config.toml
n_layer = 9
n_experts = 32
experts_per_token = 2
activation = "tanh_gelu"
balance_loss = 0.008
balance_bias = false
router_noise = 0.1
shared_expert_gate = true
lr_router = 0.000547
parallel_block = false
init_std_qkv = 0.0391
init_std_o = 0.0
final_lr_fraction = 0.0
steps = 5618
Below are experts of layer 2 (counted from 0) of a mixture-of-experts language model. Rows are named router (the router's row for the expert), up (a neuron's input weights, with its number) and show model dimensions 0-255. Each number is 128 + 32 x the weight over its row's rms, rounded and kept within 0 to 255.
After each expert's rows: "comes after" lists some tokens at least twice as common just before its tokens as in all text. This comes from a sample of Wikipedia text that the model never trained on. Tokens count by the router's weight.

# expert 26
router [142 134 115 180 160 117 143 115 146 129 138 140 172  89 131 115 146  91  91 121 172 143 146 202 131 146  90 122  86 148 119 157 130 158 125 101  70 132  84 109 145  50 150 209 103 126 135 185 154  86  41 178 151 113 106 127 102 127 151  78 105  81 148  96 150 156 151 116 106 172 133 139 119  68 131 189 193 150  75 126 132 196 111 205  80 120  85 178 145 157 112 117 194 141 121  98 128 120 148 112 152  73  97 158  92  99 162 110 114 170 157 132 198  92 117 128 130 124  73 105 173  92 110  96 129 132 113 154 138 132 129  70 147 162 134 152 117 111 113 136  94 213 100  79 150 184 122 175 142 153 105 103 171  99 127 164 170 110 130 137  99  94 144  97 110  90 108 114 130 109  97 210 118 193  96 149 184 115  90 117 131  91 101  57 108 163 114 138  95 120 186  87  90 117 187 134  98 194 159 136 163 132 118  95  94 147 188 142  91 129 125 115 133 142 133 172 122 106 149 154  93  86 172  99 115 149 102 120 123 135 108 141 133 169 169 150 118 140  88 169 109  95 107 130 127  99 101  92 133 111 170 147 129 126 157 112]
up6 [ 91  82  69 115 193 131 135 124 103  85 134 184 115 101 107 127 127 136 160  66 135 134 173 139 119 109  91 117 160  76 117 156 139  81 141 125 132 177 101 109 128 138 165 154 131  79 173 118 155 168 140 159  87 146 118  86 118  57 144 112 179 114 133 171 157  83 115 137 132 154 107 167  92 118 130 183  92 140 215 131 166 143 123 103 167 117 121 153 174  92  98 110  36 115 156 143 164 156 145 112 172  95 172 123 133 124  85 150  94 161 104 131 119  97  98 118  90 122  86 128 165 155  55  99 142 101 173 184 148 117  78 138 190 167 117 115  89 136  88 167 119 115 123 130 130 108  85 179 109  88 149 153 165 148 156 171 145  93 162 147 136 212 152 122 128 150 150 109 179 169  47 148 121 103 168 104 190 186 136 123 117 135 163 126 122  91 153 119 175 196  82 149 175 133 112 145 121 113  58 118 115  89 103  81  92 203  90  94 139  82 142 148  95 104 122 140 174 171 120 142 125 105 162  96  97 135 127 132 101  74 162  98 120 120 113  87 108 160  88 125 151  96  93 162 139 134 144  93 140 157 103  99 137  94 158  97]
comes after: " the", " a", ",", " and", " of", " to"

# expert 27
router [112 130 125 103 112  99 103  99 189 186 118 142 117 159 146 124  88 154 116  74 134 110 108  96 122  97 182 105 141 195 112 108 133 147 118 119 125 114  93 156 131 136  91 127 176 185 136  97 103 169 169  99 112 140  69 194 195  60  95 166 189 140  91 158  87 181 181 209 119 110 129 145 153  77 133 100 107  73 166 138 144 102 133 144 140  88 130 154 131 125 147  60  74  95 125 137 134 141  72 170 135 133  87 139  83 126 112 114  97 147 139  92 148 145 123  95 109  71  86 118 159 148 229 202  71 132 100 110 121 146 108 184 186 109 103 102 171 106 152 150 124 102 124 196  88 118  78 131 120 156 169  98 138 198 140 163 135 164 125 120 184 130 161 159 102 162 130  94  95 143  98 138 168 140 125 144 100 180 118 162 177 151 118 147  47  94 149  77 174 118  89 152 158  82  98 150 114 153 121 129 123  96 113 114 130 119  71 167 147 123 118 202  93 136 136 129 164 134 131 138 106  86 118 100 141 150 138 158 111 167 152 133 185 155 113 156 132 109 103 145 119 137 166 173 147  68 124 142 152 116  88 154 122 139 116 116]
up6 [112 179 115 175 140 171 149 126  78 104 110 141 167  81 144  86 150 137 127 151 158 147 107 121  93 159 100 102 208  98 130 129 122  61 121 114 121  90 141 152 132 106 139 157 142 137 166 149  97 131 124 159 181 169  78 118 170 193 129 150 128 187 127 124 113 161 134  85 117 188  74 143  98 157 187 164 144 139 168  97 147 173 149 154 161 151 118 163 137  90  62 131 155 106 142 147 167 120 157  70  93 137 157 107 124 137 112 107  56 164  81  79  89 145 153 181 115 133 153  98 117 138 134  42 112 156 144 142 133 118 130  78 118  80 136 173  72 209 107 164 135 160 190 147 119 108 132 139 173 127 133 153 105 132 111 116 136 108 116 135 121  90 121 160  81 107  58 141 152 176 152 123 134 152 186 149 171 105 142  87 120 172  95 109 114  97 161 177 154 108 188 120  76 126 154 191 154  84 118 141 118 155 127 101 110 169 138  96  83 119 101 108  81  85 154 167 120  84 121 160 111 136  86 105  93  47 153 178  53  89 147  88 126 155 141 116 149 120 150  96 132 127 116 116 156 100 138 132 108 164 105  54 171 100 129  84]
comes after: ".", " 199", " 198", ",", "20", "–"

# expert 1
router [132 138 143  79 205 126  79  81 109 177 125 133  98  80 126 129 142 183 176 100 131 138 119 176 112 152 117 166 167  60 108 128 113 133 135 168 181 107 147 130 104 112 123  77  98 127 106 174 105 150 145  79 123 142 129  89 146 115 175 160 144 121 124 151  84  73 170  85 157 131 138 122 126 139  61 124 104 152 129  97 173 131 141 108  84  69 106  77 222 133 124 175 174 169 142 104 157 166 119 127 139 161 151 130 134 162  96 124 189 152  80  66 108 152 118 136 112  97  96 118 139 146 129 127  52 110 118  99 102 176 110 160 108 130 114 127 108 105  52 129 132 121 144  92 137 151 143 166  96 199 121 127 150 124 164 101 173 102 208  74 117 135 145 188 144  78  72  87 161 158 168 161 183 151 110 119 132 163 141  85 129 131 109 138 143 145  94 128 195 168 189  80  73 167 189 162 113 140 101 141  73 132 108 115 132 162 157 144 124  92 139 104 109 103 164 122 154 159 152 121  76 109 115 111 150 119 145 138 131 117  96 158 138  87 118  66  73 129 178 176 136 150 170 193 170 134 137 168 168 165 138 105 148 114 133 118]
up6 [168 124 124 135  85 154 110 149 102  79 189 152 229 152 147 123 116 164 128  93  64  74 133  93 116 212 150 123 166 125  90 152 142 167 119  60 107  90 132 137 122 128 123 111 147 119  91 139 145  79 133 124  64 162  92 121 119 102 110 100 140 143 111 153 137 148 122 141 164 108 157 136 170 108 160 109 117  93  80 122 177 124 106 157 196 149 123 148  92 128 107 114  86 136 151 134 103 164  87 144 118 130 154 132 121 123 139 174  98 129 101 153 164 195  90 186  66 159 176 115 108  91 150  82 134  49 131  75 136 127  52  87 112 109 140  70 151 128  90  94 116 159 156  92 144 114 100 114  94  97 110  42 129 185 124 142 140 120  86 119 126  92 157  97 148  88 147 149 198 174 171  92 150 155 107 114 117 168 106 202 119 113 119 152 188  82 159 129 185 140 125 152 116 137  98 150 170 124 173  95 182 124  89 142 136 160 173  83 116 132 166  94  79 162 126 117 108 118 129  84 140 129 170 120 114 100  92 162  89  92 123 117 191 157  99 129 132  56  72 128  83 132 107 115 145 113 150 109 128  83 153 128 163 125 153  92]
comes after: "\n", " ", " 0", ")", " 1", "%"

# expert 15
router [129 146  78 101 122 158  54 115 146 140 178 213  94 115 144 127 138 128 145 136  91  93 141 106 125 168 134 130  64  90  60 131 106 163 130 147 129 159 123 159 145  45 122 150 100  98 157 171 104 111 124 112 125 182  83 128 110 172 144  91 121 159 110 178 125 179  62 102 118 173 120 174 146 130 165 133 131 142  96 139  93 128 112 135 230 164 130 165 122 182 124 147 132 143 151 154 184 120 122 122 111 145 121  91 149  94  91  65 132 116  85  81  99 165 103 109 159 154  86  77  70 174 104 157 129 128  87 131 133 124  86 168 100 124  54 118 159 174 126 110  96  97 126 134  92  69 102 115 146 158 129 134  73 183 169 147  92 147 188 154 137 147 134 156  93 113  99  77 148 139 137 134 138 138 151 144 160 100 190 134 132 192 226 134  32 128 176 125 130 119  91 131 168 155  92 166 165 154 169 122 130 133  52 164 131 163 132 133  77  87 123 111 105  92  77 157 119 126 124 141 151 168 162 123 102 105 149 171 121 112 140  92 129 152 111 104 138 136 108 107 133 176 171  93 117 116 103 105 119 153  91 113 151 129 166 104]
up6 [ 85 147 125  89 165 130 160 147 115 110 132 128 149 177 164 114  89 127 114 161 158 135 151 148 165 131 166 128 146  83 142  75 121  71 139 192 104 100 121 175 138 136 129  80 149 172 147 177 148 170 141 123 127  64 151 130 181 101 211 128 165 118 110 109 143  91 170 153  85 165 182 105 105 146 102 103 179  62 110 158  89 150 148  80 147 127  76 130 100 128 138  93 162 121 167 186 106 134 171 125 115 140  59 163 122 174 163 126 114 160 137  96 113 148 127 107 108 136  81 104 197 117 113  81 116 121 136 120  75 113 123  98 118 116 155 127 169 102 107 129 130 157 169 116 166 138 147  86 175 113 101  95 148 145 156 163  99  75  98 218 135 125 126 185 134  70 112 103  75  94 120  80  97  92 155 135 123  99 142 159 114  98 126 110 114 138 184 137  91 197 140 121 153 139 168 113 104 150 136  74  96 134 169 129  90  84 159 125 119 103 143 167 118 104 113 116 124 153 208 124 147 136 146  45 100 135  87 129 147 119  73 179 127 143 119  98 116 162 113 125 202 133 160 110 222 144  50  91 110 112 194 129  99 132 127 112]
comes after: ",", "s", " It", " it", " which", " that"

# expert 9
router [ 99 137  86 118 126 147 107 140 131 138 149 155 101  90 108 105 112  73 118 110  74 101 125 165 115 164 165 184 109 168  90 141 128 170 127 116 163  61 176 182 100 128  94  79 125 108 138  91 113 148 133  56  87 104  91 141 132 163 156 113 135 126 100 155 107 102  75 165 156  94  91 151 152 110 101 132  97 114 100 116 144 133 118 124  92  94 149 197  75  79 124 162 167 119  98 174 115  88 121 120 158 152 153 144 181 165 136  83 149 105 145 120 121 101 115  86 130 122 158 143  94  86 105  87 151 156 168 114 174 165 105 147  33 117 156 125 126 204 115 148 136 159 127  74 124 117 163 140 103  63 133 154 123 123 200  84 152 132 113 212 142 122 161 186  88 212 114 113 111  71 100 103 127  76 110 166 152 116  79 112 159 177 131  89 134 128 125  94 125 145  91 146 126 117 122  67  92  72 130 140 136  82 115 135 142  79 106 139 148 169 171 128  98 166 173 182 128 124 125 159 186 154 131 172 117  73  98 112 128 166 138  97 142 154 151  94 113 176 188 146  98 133 110  92 115 114 124 129 163 193 119  91 104 153 209 151]
up3 [162 123 127 127 182 121 122 107 151 171 145  86 138 122 106 113 117 148 130  89  92 137 112 109 165 120 150 107  99 118  96 146 111 117 152 114 166 127 186 121  87  89 160 152 105  84  78 195 132 114  93 103 117 150 145 115 184  84 139 118 105  90 101 152 192 118  75  88  83 151 120 142 108 180 142 146 186  96 178 120 127 157 146 163 137 121 160 136 150 119 107 119 140  88 129  75  86 115 136 146 111 125 107 121 175 135 207 175 133 149 126 118 158 129  94 123 120 146 113 148  68 163 154  76 140 113 107 123 187 142 134 170 131  99 137 126 140 115 150 119  99 115 167  84 128 142 111 113 116 158 153 146 119 161 130  90 132  94 168  36  11  90 121 147 120  56  45 127 116 117 137 142 105 142 142 180 108 156 214 166 100 143 123 187 108 170 154 181  60 152 200  58  97 156 183 120 201 126 124 128 151 154 103 136  93 114 113 136 109 109 114  53 113  58 147 109  95 139 119 102 153 145 119 132  87 123 146 178 158 129 115 137  19  78 128 119 100  85 149 110 101 121 117 165 153 137 147 137 144 143 134 126 149 109 149 120]
comes after: "\n", "1", " 0", " 1", "3", " 2"

# expert 10
router [153  96 120 112  99 140  71  99  89 172  97 113  82 106 116 114 130 185 107 130 113 157 152 192 134 189 119  62 180 153 169 122 105 106 110 162 124 178 131 119 170 147 125 123  58 194 138  37 152  94 145 162 122 109 122 176 109  99 181 109 134 104 164 133 116 129 122  95 122 138 131 126 178 114 139 131 119 143 108 100  98  89 189 127 149 123 118  89 148 136 115 101  83 193 135 102 106 133  86  79 148 134  57  95  93 214 135 157  57 135 122 115 149 101 193 107 119 116 108 148  76 124  88 152 119 175 178 102 149  80 111 170 116 126 146 125 171 125 114 104 158 124 148 149 111 114  94 165 113 184 186 157 160 137 175 106 131 145 119 172 141 170 152 151 150 108 165  88 103 112 118 123  50 160  98 171 115 154  70 127 126 107 134 134 105 131 158 101 135 178  86 156 129 115 121  59 115 201 118 116 144 108 113 108 146  93 110 112 118 120 119 165 158 178 106 126 132 136 196 103 162 116 184 186 124 160 106  91 110 146 155 119 103 204 135 126 166 104 142  52  81  87 107 138  89  80 151 146 142 150 153 174 157 103 153 118]
up6 [154 129 118 123  93 132 185 146 103 122 138 142  92 137 120 190 152 144 142 171 153  41 165  68 138 115 113  85 208 122  96  64 120 192 141 149 172 151 152 113 122  84 141 138 165 102  80 133  94 115 144 140  97 135 138 157 112 137 114 151 108 136 140 113 153 156 135  91 135 162 119 140 133 121 128 123  99 127 115 183 126 147 139 152  80  98 176  80 224 149 113  82 137 168 171  75 128 109 145 147  86 113 118 174 104 111 198 116  99 110 127 131 173 116 136 124 101 131  90  95 117 119 103 133 159 114 142  86 117 150 108 143  91 111 162 137 108 131 150 113 127 203 110  87  79 108  89 189  74 106 147  88  69  94 103 120 108 101 160  86  95 144 129 126  93 135 100 128 139 113 134 166 109 154 142 125 127 130 130 216  94 137 145 195 138 131 181 106 144 116 121 120 143 113 140  94  95 142  98 114 129  96  86 104 111  98 127 156 100  77 132 139 144  69 137 194 164 164  96 105 160 107 177 141 101 173 194 101 217 127 106 107 168 138 153 129 179  71 131 157  98  92  84 131 148 139  83 210 101 120  78 209 149 151 176  86]
comes after: " |", "|", " in", ";", " (", ","

# expert 16
router [ 86 135 172  96 185 178 113  92 139 176  75 123 165  86 111 140 139 142 138 144 105 148 141 152 135 133  95 131 135  93 125 108 122  99 101 109 104 171 132 165 141 125  88 146 128  82  91 181 163 127  34 116 144 117 185 125  96 157 119 116 100  81 117 134 117 170 173 139 136 109 189  92 109 117  89 144  93 116  86 153 144 160 122 172  96 144 101  80 123 149 151 121 133 211  92 132 143 105 133 120 145 106 107 149 125  89 169 161 169 126 166 106 148 171 188  61 181  63 155 165 100 149 152 115 157 175 124 143 165 155 131 134 167 145 125  61 178 113 131 141 136  58 130 135 156 110 118 123 139  59  71 128 120  81 127 130 218 161  77 155 174 180 105 146 109  71 163 183 149 116 133 150 149 144 110  74  64 163 111 193 101 132  96 144 156 129  97 137  68 108  91 105 132 107  79 141  88 130 118 115 173 122 106 109 157 170 196 126 110 166 143 190 118 146 152  86 181  95 117 107 133 130 113  76 159 120  95  95 112 147 125 112 149 155  95 128 174 120  58 139 134 132 148 132  75  75 129 124 153  76 109 176 119 125 120 122]
up2 [114 116  92 100 164 112  94  96 123 113 146  81 155 125 150 137 193 150 135 180 161 158  89  78 141  80 144 217 151 128 139 164 168 133 119  96  85 182 146 110 123 129 174 134  93 153  62 148 133 117 104 153  71  99 136  99 190  86 101 182 200 146 117 106  98  61  74 139 122 131 130 178  80 101 129 135 176  55 132  93 120  89 120 162  51 156 172 149 122 122 148 128 146  73 202 174 124  81 148 108 130 155  92  95  90  90 144  90 137 129 116  98 202 116 109 106 101  95 128  90 114 119 108 127 178 154 132 167  81 156 168 152 119 131  95  92 118 106 109 151 105 106 144 109  74 136  85 112 149 137 180 200 101 112 144 139 131 117 164  87 125 109 115 160 170 152 116  82 163 113 137 138  80 125 141 119 157 212 121 158 127  78 117  69  91 153 136 157 116 116 122 132 165 166 168  98 198 114 151 107 162 114 116 150 125 142  60 128 136 176 114  79 149 135 151 134 147 131  76 132 184 100 150 154 125 138 181 126 120  99  95  90 150 139 181 157 124 150  99 115  72 141 134 104 117  87 169  93 108 164 143 111 124 103 152 126]
comes after: " (", "\n", " \"", "S", "E", "I"

# expert 17
router [ 82 151 101 147 110 174 191 103 162  87 104 164  86 121 146 136  71 109 126 134 111 150 142 147 138  97  99 141 132 156 152  90 140 173 144 121 151 112  97 163 153 130  98 143 104 160 153 157 112 102 157 148 152 136 210 100 154 112  47 112 116 164 143 129 173  42 122 126 153 112  71  84 153 116 100 114 190 168 160 113 177  94 168 142  84  71  93 174  87  85 165 134 107 119 131  88 120 116 159 123  76 177 126 127  91  47 145 106 128 123 171 148 151 115  63 103  82 132  93 134 124  95 167 131 141 157  92 120 120 111 185  64 118 116 130 127 124 150 135 144  67 105 115 112 192 124 124 117 103 133 193  97 124  85 102 126 152 117  82 193 111  65  77 166  99 108 144 139 114  92 113 134 108 125 130 112 105 139 153 144 141 145 105 126 152  95 140 173 144 123  90  99 175 103 173 123 127 143 185 167 103  84 118  99 208 137 132 108 126 125 131 150 147 147 200 166 115 134  83 126 157 208 127 160 172 151 115 128 117 119 121 139 101 130 142  86 125 124  73 175 136  31  70 126 136 185 158 171 168  88 110 130 164 144 110 147]
up9 [160  94  99 108 144  73 102  93 148 109 117 172 101  81  48 175 123 124 153 140 124 156 121  91 156 145 107  78  75 153 127 109 142 120 100 109  87 100 161 153  87  86 109 128 119 159 125 135 109 127 109 171  94 158 128 104 127 139 157 101 143 145  87 127 174 132 107 122 131 110 103 136  95 107 130 158  63 111 102 131  74 183 147 152 110 141 134 139 187 124 114 127 196 120 162 119 137 141 171 141 176 104 110 105  97 144 102  99 122 167 154 115 100 163 133 121 137 139  84 137 135 120 159 122 136 159 176 178 139 108 104 146 100 136 121 140  88 127 135  85 150 119 110  95 136 132 193  94 144 154 151 127  94 172 169 127 150  71  65  67 133 175 171 155 126 112  84 146 107 109  77 121  74 151 154  87 149 150 206 118 149 119 156  74 168  39 138 103 159 110 156 117  85 164 228  79 109 130 151  60 140  62 125 129 102 120 160 162  88 154 142 153 102 102 124 161 158 104 108 142 160 107 189 182 100 106  80 143  58 142  90 140 117  99 185  95  79  87 179 129  72  85 185 170 175 129 151 121 133 146  77 114 151 158 172 134]
comes after: " |", "|", " (", "-", " a", " 1"

# expert 3
router [123  70  63 145  89  87  80 118 126 139 161 118 169 164  90 141 160 126 136 193 127 120 106 160 134  97 138 138 161  92 122 148 120 120 113  90 129  93 121 170 146 155 152 155 138 142 187 178  99  99  98 155  94  84 112  56 150 166  62 197  74 160 126 182  88 105 165 145 199  97 139 119  88 168 127  89 147 152 111 180 105 103 141 150 162 144 153 150 114  99  94 103 215 149 156 166 110 154  85 104  90  91 124 131 110  99 111 143 142 176 103 144 105  93 154 139  76 146 135  86 113 119 128  99 163 157  93 124 188  68 109 137 135 146 112 179 135 119 149 119  82 140 168 132 154 141 100 144 140 135 143 171 137  89 115 198 129  97  99 173  89 109 122 125 191  95 137  94 140  69 207  81 144  96 144 110 125  83  91 102 140 143 110 179 146 134 121  84 137  64 102 161 146  71 157  93 107  87 120 131 165  94 148 110 135  81 160 148 139 136 112 133 171 130 161 154  63 169 199 122  91 127 151 128  80 135  91 190 118 156 149 110 119 140 150 161  93 103 144 137 139 112 112  76 136 108  75 206 158 131 107 163 152 126 105 108]
up2 [108 107 100  75 142 202 126 156 104 171 134  66 106 123 155 126 144 120 139 135 163 138 156 123 166 162  75 129 144 164  67 166 125 180 114 135 139  86 118  97 129 103 142  80 125 139 144 144 142 131 106 111 161 168 109 138 131 101 117 106 172  54  41 154 125  96 136 147 101 129 136 164 121  74 104 139 108 155 204  68 149 209 122  84 129 114 139 128 111 108  80  86 118 108 137 105 164 133  84 160  97 113 168 149 130 145 123  46  84 149 153  96 146  80 114 124 161 114  90  91 133 137 115 110 145 127 165 152 107 136  78 124 118 140 148 118 140 206 119 138  94 133 140 141 129  83 178 149 102  75  84 119 176 120 172 167 113  78 172 150 151 143  93 170 104 159  94 140 101 123  94 100 116 137 155 119 149 190 137  95 171 147 158 153 107 154 163 158 148 151 169 146 153 149 119 123 137 111 147 117  65  89 106 159 139 180  74  96 104  70 174 155  96  94 115 188 148 149 148 153 144 118 106  96 108 102 170 137 174  75  93 155 179  92 105  94  97  89  80 153  66  66 105 115  72 131 123  97 127 147 198  85 116  71  84 145]
comes after: ".", "-", " the", ",", ":", " of"

# expert 18
router [109  82  94 102 196 227 117 164 133 145  85 149 129 107 146 137 128  98  97 114  84 135  52 181 123 115 116  54 206 106  93 147 130 134 174 129 115 126 114 108 146 108 180 179  53 127 141  72 156 101 119 141  88 117 152 112 148  96 126  93  88  91 109 109 174 127 134 137 103 141 147 100 158 127 151 136 141 176 171 165 162 188  92 156 139 133 123 155 204 194 119  82 157  97 167 153 128 119 160 115 108 103 109 156 167 162 155 135 158 145 119 168 122 127 192 143 141 122 129 150 114 134 105 149 157 148  91 110 105  70 152 161 120 148 124 176  66  94  99  88  95 138 120  99 145 133 122 144 142 143 131 172 141 141 141 147 134 102 124  99 157  75 138 107 146  88 157 141  75 125  99 105 124 167 124 110  95 183 131 102 128 102 134 141  63 181 149 135 163 111 134  88 150 127 116  67 124  83 154 141 115 115 169  48 100 188  98  95 126 152 106 127 188  92  83 156  85  99 137 132 128 230 134  91  99 158 137 104  94 108 118  79 121 111 174 155 138 119 116 138 182 104 112 178  95 128 134  89 129  76 108 160 165 120 204  99]
up6 [135 129 108 182 172 174 176 157  93  98 152 152 144 107  92 117 126 151  74 160  87 136 153 100 120  96 169  87 121 122  88 177 104 163 114 110 143 202 150 139 102 102  99 150 138  94 154 188 124 105  79 126 100 124 125 100 112 130  90 142 118 149 108 141 116 110 145 127 107 106 162 199 110 197 148  74 210  74 159 147 155 144 104 119 120 112 117 108  39 133 116  77 107 156 133 144 160  83 110  90 160  94 112 147 125 136  77 121 147 151 137 160  92 148 180 101 157 175 102  81 110 126 148 119 162 151 129 105 113 153  85 103 151 104 130 111 105 123  80 164 172 109 128  98 124  82 155  91  71 140 108 139 110 165 146 126  90 130 110 176  97 129 113 191 166 156 143 180 138 142 147  87 150 131 127 120  96 123 144 131  79 123 161 230 185 155 148 136 164  92  76 120 101  91 201 169 113 124  79 176  99 154 124 157 211 111  64 127 120 142 135 139 124 144 117 167 121 177  79 106 115 124 144 113 185 141 192 145 157 191  92 122  76 146 161  98  85 123  86 117 115 109  83 124 133 145 127 101  77 195 156 141 121  97 148 161]
comes after: " the", " and", " a", " to", " was", "ly"

# expert 31
router [156 159 151 140 176  96 134 105 114 166  95 107  63  92 142 114 112 174 123 102 175 211 140 111 127  71 141 145 112 169 115 143 142 123  87 112 141 168 137 140 132 161 178 176 108 166 104 149 148 158 126 160 108 142 195 166 159 111  55 117 149  81  73 166 172 113 105  88 128 206 144  91 125 148 112 131 185 130  87 164  67 137 153  87 184 102 111 103 138  92  82 118 119 163 138  96 146 186 100 139 113 173 123 129  95 161 102 147 147 106 161 148 184  50 195  86 144 140 131 146  66 161 138 137 180 111 101 170  90 114 141 115 152 142 152 128 132 107 162 136 165  92 115 154 121 140 115 144  85 122 167  86 151 182  86 171 136 171 144 133 138  97 132  99  98 119 153 162 107  77  86 120 144 127 177 130 139 114 150 114 119 127 108 105 159 117  91 141 172 106 108 113 151 131 126 119  75  59  89 152 138 104 186  93 166 104 101 165 116 144 173 119 139 149 115 129 136  92  89 125 103  98 143 101 161 154  98 107  83 174 147  77 117  75 116 101  91 141 107 113 192 112 104 145  85  65 108  62 128  65 174 178 199 144 130 145]
up6 [112 161 130 169  67 126 121 156  98 174 133 126 225  84 117 152  58 158 116 171 125 162 148 122 105 127 121 153  84 159 110 175 116 139  89 164 117 126 112 111 129 149 111 155  79 116 153 166 160 117 184 131 103 134  90 127  99 182 175 113 122 143  86  96  92 102 144 162  82 155 184 131 140  93 154 109  80 107 107 102 152 122 121 115 155 135 165  99  95 160 186 120 127 138 118  83 127 113 152 185 204 118 115  93 157 141 121  83  95  82  76 145 153 132  82 154  73  98 134  86 130  93  81 119 102 119 133 108 117 215 122 158 130 169 160 114 147 155 102 104  52 111  94 105  84 150 164 143 124 177  90 172 171 136 188 102 145 103 183 152 128 108 148 124 211  96  93 185 163 170 165 116 165 200 142 154 136 101 143 152 194 143 138 130  94  82 114 119 166  97 155 115 122 121 168 114  88  72 130 145  66 145 106 137 111 139 153 111 137 109 118 206 124  76 145 156 160 154  78 152 115 118 148  97 117 120 103 134 116 101 130 124  87 135 120 150 149 149  95 123 140 167  94 140 107 160 136 145 144  51  72  62 144 160 141 139]
comes after: " |", "–", ";", ".", " 4", " ("

# expert 7
router [134 110 196 157 182 149  87 134 127 136 127 111 145 132 139 129 162 121 122 112 172 127 179 156 121  89 168  76 150 143 127  83 139 131 121  82 118 118 140 161 113 103 100 199 176  99  84 124 170 194  81 157 153 151 122  95  85 134 112  64 162 172 123  80 145 134  88 118  45 174 127 136 119 145 107 135 161 104  82 115 108 104 126 123 143 113 166  99 115 127 127 146 107 146  95 120  87 141 144 123 137 114 128 107 113 141 149 147 157 159 128  48 156 123  83 126 151 172 124 201  75 142 212  87 140 200  56 140 133  89 124  97 145 120 117 130 113 171 139 138  59 123  85 168 163 126 140 123 109 159 123 162 132 104 103  75 119 116 135  65 171  89 110 137 195 146 125  93 136 149 131  73 152  98 140 120 103  72 126  97 144 118 104 125  66 153  87  98 146  96 172 166 171  70  78 159 122 108 168 123 142  97 114 172 106  92 120 130 138  85 157 154  95 138 186 134 138 118 135 133 130 109 102 180 155 144 109 118 111 102 207 195 151 131 104 136 162 114  37 106 145  59 124 120 183 122 117 134 132 110 131 141  89 204  86 130]
up7 [136  90 110 160 119 195 114 111 136 128 110 137 109 160 144  87 113 153 131 153 174 135 138 134 139 115  74 173 170 107 170 175  92 190  62 158 128 168 103 106 110 120 195 161 149 102  76 170 139  69 157 136 171  78 197  64 145 107 133 125 196  97 137 154 100 132  72 113 140  64 151 129 131 138 103 137 156 189 138 199  71 202 165  87 172 114 120 167 129 129  92 116 132 103 109 143 114  92 103 167 197 140 149 138 117  72 199 156 116  58 161 148 129  84 145 170  95 115 137 117  91 154  94 125  85 164 135 126  66 123 175  95 108 138 121 101 130 129 124  71 104  98  66 124 105  78 166  87 103 124 130  96 130  73 209 139 110 144 128 149  89 105 154 135  93 138 126 141 111 120 122 103 125 108 133 130 147  90 148 155 130 149 150 140 105 110 101 136 192 138 182 139 117 144  89 144 155 187 108 120 126 112 153 163 139 159 131 116 125 141 130 113 106 102 137 143 121 138 175 109 111 144 150  56  25 162 133  89 100 132 129 114 131 127 153  98 129 121 108 157 135 148 159  42  81 164 164 125 102 106 153 111 151 105  98  83]
comes after: "\n", " |", ".", ")", "==", " ="

# expert 19
router [125 112 128 185 123 118 104 111  75 126 126 161 157  77 125 109 109 139 135 136  83 152 195 128 107 121  89 134 156 132 163 133 149  30 140  93 172  94 171 101 126 147 137 153 111  88  73 146 128   9 132 127 166  91 163 131 149 127 122  83  94 166  99 117 159 126 103 120 109 137  92 165 138 137  97 109 104 101 175  81 125 150 140 107 178 117 144 145 165 133  68 134 154 174 116 126 138  61 136  96  78 123 112 181 208 129 185 168 137  86 111 117 100 109 129 120 164 145 119 149 104 164 157  91 149 103 120 139 166 213 125  82 127 141 134 170 102 153 167 154 131 191 141 117 158 183 135 149 155 115 188 160  81  77 144 125 109 103 111 158 107  76 160 122 143 147 165 189 127  84 174 157  87 141 100 151 224 154  93 144 104 102  90 123 131 192 100 138 160  99 118  94 107 113 126 107 117 104 119 148 120 152 119 123  97 144 184 112 160 139 169 121 120 113 108 184  73 137 179 178  87 153 123 152 153 143  94 103 113 173 142 159 163 170 163 130  96 100 130 108 151 141  76 107  73  75  93 120 112 102 136 159  96 118 173 100]
up4 [134  69 103 106 124  94 115 151 178 114 138 101  74 147  62  91 149 129 152 126 170 170 132  73 158 130 109 139 139  98 149 148  93 142 133 125 122 132 146 193 141  95 178 103 127  82 151 154  74 136 129 130 162 187  71  92 132 101 135 161 147 137 145 114 203 165 132 125 155 144 161 162  94 153 178 168 164 105 126  80 104 147  97 183 119  92 170 141  92  73 121  83 153 196 154  53  99 166  72 138 168  59  72 146 154 109 130 117  86 150 154 122 125 122 117 115 129 106 167 142 107 163 190 149 141  66 149 126 181 126 105 127 150  99 140 125 103 170 115 162 140 116 142 144 126 135 191 132  68 137  76  79 149 165 115 136 101  99 127  91 110 160 125 125 128 121  60 149 109 128 157 124 148 123 203 119 159 131 112  78  92  85 151 110 107 117 121 149 107  64  96 152 115 134 142 126 143 144  82 122 142 139 139  94  75 111 143 141  90 166 115 112 127  85 169 158 233 126 113 104 144  88 247 136  61 133 154 125  95  99 130 114 135 143 162 148 195 131 126 113 127  81 113 121 124 139 163 149 113 110  63 108 156 108 150 106]
comes after: " |", " the", "-", ",", ":", " of"